config.yaml
n_experts: 64
activation: "geglu"
balance_loss: 0.00781
balance_bias: false
vocab_size: 32768
norm_eps: 1e-05
beta1: 0.95
beta2: 0.95
seq_len: 2048
steps: 7396
Below are experts of layer 4 (counted from 0) of a mixture-of-experts language model. Rows are named router (the router's row for the expert), gate (a neuron's input weights, with its number), up (a neuron's input weights, with its number) and show model dimensions 128-191. Each number is 500 + 40 x the weight over its row's rms, rounded and kept within 0 to 999. Numbers have three digits each.
After each expert's rows: "gets" lists some tokens that make up at least twice as much of what it gets as of all text; "mostly gets" lists some tokens that are sent to it at least half of the time. This comes from a sample of Wikipedia text that the model never trained on. Tokens count by the router's weight.

# expert 39
router:469510521438496500489545464476498504509459513497578522464462515528487507467490530455573483455541530453553479421468447475542422517473530476452447452536482411506464574550445437582448460520522454
gate0:542533465519454507466476505428503472534537496530520486556565452534476467476526540486519515586479469530422513541443436500501457460471433481536509527521573499428448565439518479495457554449474454
up0:473481501533537488549516523564538540451471452462540552417469565471506551519444441508521530438499522456559494463545584503491553553499566490428495472471408514576550462572510492462562465541535540
gate1:541441561571512493468518474500496467465485538508543488527504533497506497500494559432586483524490439483565480505443496539486557522497589506477477494504515500554487495475542487492530443471510442
up1:542453519482518530428523474440500487472494464492460492532523524509490420559498541446494542541490473505445438509453460547452464484459570500443509465491537532537431454539545520474553476473550465
gate2:458433452476532526569490508507500453473477456510480525462559520462449469547503575450477487459537474525475475456503434478520501503499563498532517533466464509550556474415478514488524489528525471
up2:561534511507438483455556494433465525509532497413507530542502454542527494436463480569538465475535549436467531509500561497475448549473477457478505478575523464487403535607487450504473492428548393
gets: ":", ",", "\n", "==", " United", "==="
mostly gets: " CA", " United", "American", " CPI", "===", " County"

# expert 36
router:554476488522450545605524480536501477459510517447575506521472591540503543486600534529472427501522528507497465471537434458460508444495437500450471562491534491542522494541466436459512487530537548
gate0:510499439532452428550485539546464518499537497467467548464539541468527480546465541481527485527466482506539547534534541555443555523511520540503462511555552490500457563399469457483461490476513491
up0:473442561523546546446519459436514467550504539535539412503496404525473519388534401515460504508551502461542460480455459452554421487545481463510571503485489460460566471566515531503549523523504542
gate1:467478410519480514518462496496491457528496472585433520482556470545473404473491540470488504566601560539509484512458431547521480492458532516539516459555554524579446522503506546509555521537488457
up1:472504424470504542555505517518482478490515447574451506437576514573470436489532542498419461548584523485497451541502451498517498455423472507537538461556509494576456512477507453532508528510563464
gate2:550570435516476508499547528438482523460554402467425537482544528505521469452481512469517550487486487474466429549477424522498442506424503537495520393530499540428464488471525557494548600509488461
up2:468480506490455546483484481543545547510466451451464486548454495518511496497434544507488481469459506496512481449486537419519621508509485490471505587489570550543519517497485445449453416541573546
gets: " was", " is", " were", " be", " are", " has"
mostly gets: " been", " be", " have", " are", " won", " were"

# expert 47
router:499530520492514495440566478465542509502532508521486531503484441521563599474477582463573549563549460462541484507503507548533494480534519524486442471536563491568474459481465564448487439531565528
gate0:546591528484518515407475498501491494464486504537530512537492537522465475494477522508375530612539489489459477533466515475514419468446453470497564457538452501546570515521534520448493514520497498
up0:498413485522453489553460534529532500509538531499434551471502444490492526506512476578548488441525541500504465506521490465525536508522508485522531551454484472502404518519451472612533542501496550
gate1:539540506464453550538523557540524551526419524533498520444514507451481488494536498569559475472474555443478597504501438504589495488520491512498497566505400521547491492504490515571508498525484497
up1:495534469483493547507519573489595434498478504598530515473550555430490539475563493536503489509466515493525482498479520498512514494492486579463519496543467653493497504472495495502498482473492484
gate2:450494548538508425530490578484457561487467407528472492500456467455440512457589472573473524468519482482548503457500563501516464507519462538552561473508521449530469489593508557437536443466441528
up2:423526484485476572525505568535534479487532522494468538552555561451542503453506544515477497546512458443516564447467521482524485509498433479453576595548471503539515485536450501453521482426505470
gets: " a", " an", " |\n", " two", "th", " one"
mostly gets: " two", " an", " three", "-year", " However", " four"

# expert 30
router:488484504470514495553532453540547527413622446526500582526466565536457494445484527465494417490428548439534486478511467429503495461524436520469512465478505405480446450544434554483536525458562534
gate0:504484514539487511527518532457444536546512489552498520471479550459506431443553532471565464436484499349474501571458478542491488511481503448541450512527456522513489561575532518455610426466551544
up0:451523497488442453487451508564502448478480530444536463497512493559512544532494471518492537566526493555534490457527522453529519401532479555484573478476488458460484461446491466557377516508427442
gate1:480545507482520446546532539539471494509531443530427505456465438494473533580478495505481505481462457622416475469524491451533515509478416502485529441528417526502473475536556506464569511544480529
up1:546551470561502521480497452499459485490445547497431414520498512478497418504523462463494463605493534551506455504557450509534504496535480484531459621490453447496554493551530567509503516496501621
gate2:566528495561481451534485510513431505551550500496525556473514469449513494490507547461511466547434521570446499515499440470553477601527522536525486441495482464452490511496488544499582520527513496
up2:568461521527520449575457471529428551522578468478515557443446483511475538510521517545504460523458509597445483489498453420577467556533485569481515484524492462466477460495473565510547487513553518
gets: ",", " to", " was", "-", " is", " be"
mostly gets: " been", " would", " until", " since", " After", " announced"

# expert 40
router:555534532488541454516546465428565479474452488473487501485413579478454405461497494526510476498538469543473444491564606442482414500543488493489471584493465414512493545536525486490449545453562523
gate0:551515447495511562460511482557516532563507483545551505535494536490545548478463452459521489500470530520496504480513452434517535446465363481515486533520492538437449502411606467521505563487453510
up0:508479550485518552560533465539543467579526515464478529519480526538545423561473499496469500516516488507502490480546478469499487530545483464478431501544477521488479493519545446488476461504476472
gate1:465531487490507494512501494570392494463474583501554499460555466503554449556508550450454476494506475486494547532473556563561558444525507574501534540480529488552454548502535514541536498475480496
up1:483527527464497485485505492570413516492503541472529509488532439504522491543528496493443462497505529495488481505520582512504526472508496587503510525442521469493470547524516513580513470502483512
gate2:494559488521532502460468506522487423531433499488475531541452497430552523509537478472555466500465460504470526562450518476503543512513505451525489548435506619475460522483505547495520486441482557
up2:466503520468534498499549491515461432516444476467487544552448518458509464566552455478542427465495444521463499530486520435489523503491487487505510593502514590482468502509479520477496476464551526
gets: " for", ",", " that", " by", " with", " or"
mostly gets: " that", " because", " between", " through", " other", " without"

# expert 61
router:467489503507545523525562374513578517426533502493536475460422487470545495477585458507492532486489510566534419445482491476463456475553413511457465480485552454424521523610390434495507509422580558
gate0:551471555492455493533552494464452545539466528562536547481572568543586486516488547436532481522414484516491459500469488505500475436426531494511456447474431455529495536420493485560606493514509438
up0:489557423529578468469474557494547477482514513517443496520466396447406520483495478550500524485573496484485579507531541482487543556556466492532518571510567514486484474529511534475433541475469516
gate1:458656440548457438520489514502501497537597445525571457497505449527521515537498460480517503525475493558508520518474439424508494396519485506479505496564501490619430458537526485483497597502552441
up1:475662497529471482532473518425525447510581495509511470544495459534506530454481426444505499439535572476580498553493488506543528409502502526453517493525480578557521416521530434545463594522545474
gate2:451536503533455491471432498510481455546531543536606502475479488487496515507522493514560464517461479478546468523511490497505543503440407504462575485501489528492504602508573472491449483490458488
up2:488481548467484459453422466553467450535556530470561474497453480520524497487533504510532467459491531471523491559518501532575509526426421506478549427440545514473510533506515474498442479508457465
gets: ",", ".", " (", ":", " by", ";"
mostly gets: "),", "\",", " which", " where", ",", " when"

# expert 31
router:536475526511514528470506518526528556460567506446488483446478538511459453507521476553587534591516516532574543470508492519475517507559492541465512481597476504461519548445431540509470490499585496
gate0:499493474552447486472451580578460469526499446494474475449539509449503514492524468526477498473475534446496507525421501500510543475447524459516474521470558500519507522492595467484543530520381523
up0:528459454432439457456549489587510450527535532540489454497571541507486456445532514529483541499515510509494521564613520511578516508530489524541445426524533489503489510455485459457495529549472501
gate1:503522460499499489500474539494481512474545507477489562510540513557514561491464519496491490472443478492495508490521477475519491569518460515523467518459516479490447493470539531541487498468452522
up1:477511554486526540508534456547483533518530454463481495523527519525505483447546540511547631454578502495478532463515510544436478511542489545456466508497536441464462510580477574549467479477543521
gate2:516544508509460488447486533519504541521446406473448478513607523459461502611446522497524456540475433547472478468490486468505456464513489494492568429519463484532483497469536469558468536508537463
up2:535531485495433516418447543493522527507468452464481497514572545451484554613465552497493504499492374494450493431490545468508487515515471533517521442495467471560514493471526465537458491496513445
gets: " in", " of", " to", " and", " that", " from"
mostly gets: "He", " Its", " Canadian", " which", " whose", " That"

# expert 57
router:530510511524520475497532460484493563448510518483469529565447553498525488472474496460515470435499500486522505466472567481541472478461530560526524482510595536453468480453488524542495542549427487
gate0:455517496522499495571496474482515431536487564469538524514539496518477538502553523469472481449426549485476527484510484484517562498467580475493527573556460513532441485462514440532574504516565474
up0:498533456524534461503474491526539487545468529466556483541506513517505565567578495485535480424463528464517540501499521518523597520456515494572473585464488496414505456506540440512577550529507494
gate1:508573515586536460488487480536521478579464530490484487494465413479482551455576469389472487447514485523449514540469519435611457441502520467494528514491536554578508566502480431512543543539454552
up1:457579528536467413498489490560478505529474548481515464544486441518500508478549460429477454480524521557450525488561530442566474434469559495490541531530532516535528538520419463471531524509474518
gate2:456586491552451571497520538445446520436514522462469549533502553484477473513479555494494482550442499488479475532433557469517485489501398473477479494520557529523531551530564519510550531484505499
up2:564458493475522418515494499571576471517515459550515450439518477518516584510548459498509510414574523519510503503534476546494513515487563498514503467495473466437456440492475433476432504513455509
gets: " his", " on", " her", " from", " their", " by"
mostly gets: " her", " their", " his", " its", " His", "On"

# expert 56
router:492425574487464467453486539529482518489509567478530533498483514537554554546517532546493516553512524476536487450519494506573510423487594495483514453549514516481537531459488530445414463560550501
gate0:495499497519504520569448496520515468483459439471559528472434468498527459547506481531453512467548522482399479500491539475516421482442559494510510480506446573516532516457471515544539418577439425
up0:525542489504499488485562513467548525550476554513471474483557464531561513449506529469544548455518433571543532528459504506409544468570455458524488528474500461484491469552506534471463553413497547
gate1:564567441564493545478471512492503493526464451471489496522534478487462488493514507524532461536461532504492483498446507474558517438493534486557530522384460517556412518522514485500541463490445566
up1:538448530494484480505517533488468550522495545560530468509553484501537493475476458469490518531538478497500480478540434476469490507494474376463482440513499539482588451418465524486499496489532472
gate2:536531424476442515499461502444511489443445528503508539520518423548497495458453485494565515608462480469527534565508517464488540462483488470551517519609457494612453532464509505489418532519547462
up2:532505503512511563516491511587488493554471496538524477452475480490559486492472530473558497504477586461513590496506533492466469486533544490501515437519447513465462515496485524508489486467510519
gets: " a", " was", " is", " an", " he", " He"
mostly gets: " a", " he", " an", " He", " she", " It"

# expert 27
router:458449468500501500497506543443561519539532496365534482443549492553477492489455434538525509524528440546486441549520493560437533512495502506455531514527402528606504560478452499441500442533502515
gate0:436488505502486502540499599475502439480508559472518493552502562537524467491511485424497496490542479457535564417480490492506503505509557458475621427537411504568440491477528538520586481475506409
up0:568494475486538534561511437558474605537503458519501504446555513470479564509472528603442458490483518542433447518516521464505513448518467540526429545458513540474537509493450448510425498511506591
gate1:476513421511465471504440537505555476474488457560504481528544453502523556421513512490520468564460564459483591589516551502500500452539496474504464508479511510501578511506505493441479521475505522
up1:524446527452526566531541442466459546524543523450475503441432576443470521543433546499512526460504498514531429419527455542484574540483498510520514484558484500497462473449515498497488497552479502
gate2:433497506482558473484500520519547380555495538525551465536488515507474515474444495493517493520506463507482439515446544512517520521497502480513527603528413570521436535513509520519475522457500450
up2:475521471507504496472497560515561422509477491540505424545549503489529554535477534553493554526478483470520457484481477528500548540465491481485508564526436542554549456455519492477459459424495492
gets: " ", " and", "0", " the", "-", " of"
mostly gets: " often", " century", " ==\n\n", " late", "==\n\n", " south"

# expert 37
router:491466610465479499449502536477529542476557532470513553493479501554503556582513567497461453469491505565499497475527508464520607447515511454491519509523399467482512447489502499536483498549526567
gate0:569510539497530491558419487566470478460513483508515496478475597472464477497497551460509505549473491520469475464492488411507468467472475490517528458493538453585444441491541474479544467435519503
up0:423511449500509552523585550422514539468454490435472554480533458543517518497552479574494551518525470499532495491486535524483528509492521467399483564574465583462578521475500534541491484529502450
gate1:514433425504506484511460551460500493476471484469525548482486504482459500445443472469490551558522434480538470493446449536520536538519477491498461480523472487517437571405485500468485474468565449
up1:516512564497484482464486571533482551513532481503540507572529469508526530485537496531508510504399521504436518484536513547485431438506508523475497393491526480478466419507503492495536547440501548
gate2:556527492489495481504534476481524488513460431482564476484495552554526521470525452465496462499485533460492578513532542514519508433478551447522467472492467453498495464467468531569482546470467449
up2:466501539529526526480478499552489456514563580510459542489512446487476498506473467519501516498531444510492448517423511474417519514482480520494509527533531566488467541515567481438491515564560506
gets: " the", "0", "5", "8", "4", "6"
mostly gets: " continued", " went", " him", " appeared", " remained", " going"

# expert 51
router:529429452531514501539458509565454451403550466579448498540528540565505488430546597567441555448500565504486468445499528491519466475450520484507499477448522431533520371554507539471486492503483489
gate0:444524516567446523490512563465479445551479506550491419459464507471407481480486518523484536421548455515464500498470497560474484545517490528533506376457571481435548438424534478421460471508483512
up0:538481476444478510511442526533493497502520506535548481475506490526468545448514499537507558492520424445507466494501486484502471494494472497533579486475464416545549523515509449495466532476530553
gate1:474453493505522558522419504454543520539562514561472541427572532502554467489503551534498463506584515474532537492522487468461464517488484518554488561502473498518478561427508550461582486446505497
up1:455482529500477473449493546480498462570490476483578492523524449498479449558486417500505512483548385519473546500523537538482520467461546514423572504509437498508493484557450475535540433567557571
gate2:442516425552527444581518507520519450485504567581550478477536482441555526457502511474481487509466516480544485510507519493524482481480431540519479484496492499422500530438532541537502575501451525
up2:607458526491448532440526519482473535538468443451466512451482489570444446543474481509516460519594466527427544455492463493527539518539560462510516481530476511572477487549451446504482456497512480
gets: ",", " |", ".", "|", "-", " |\n"
mostly gets: " before", " until", " following", " However", " announced", "\"."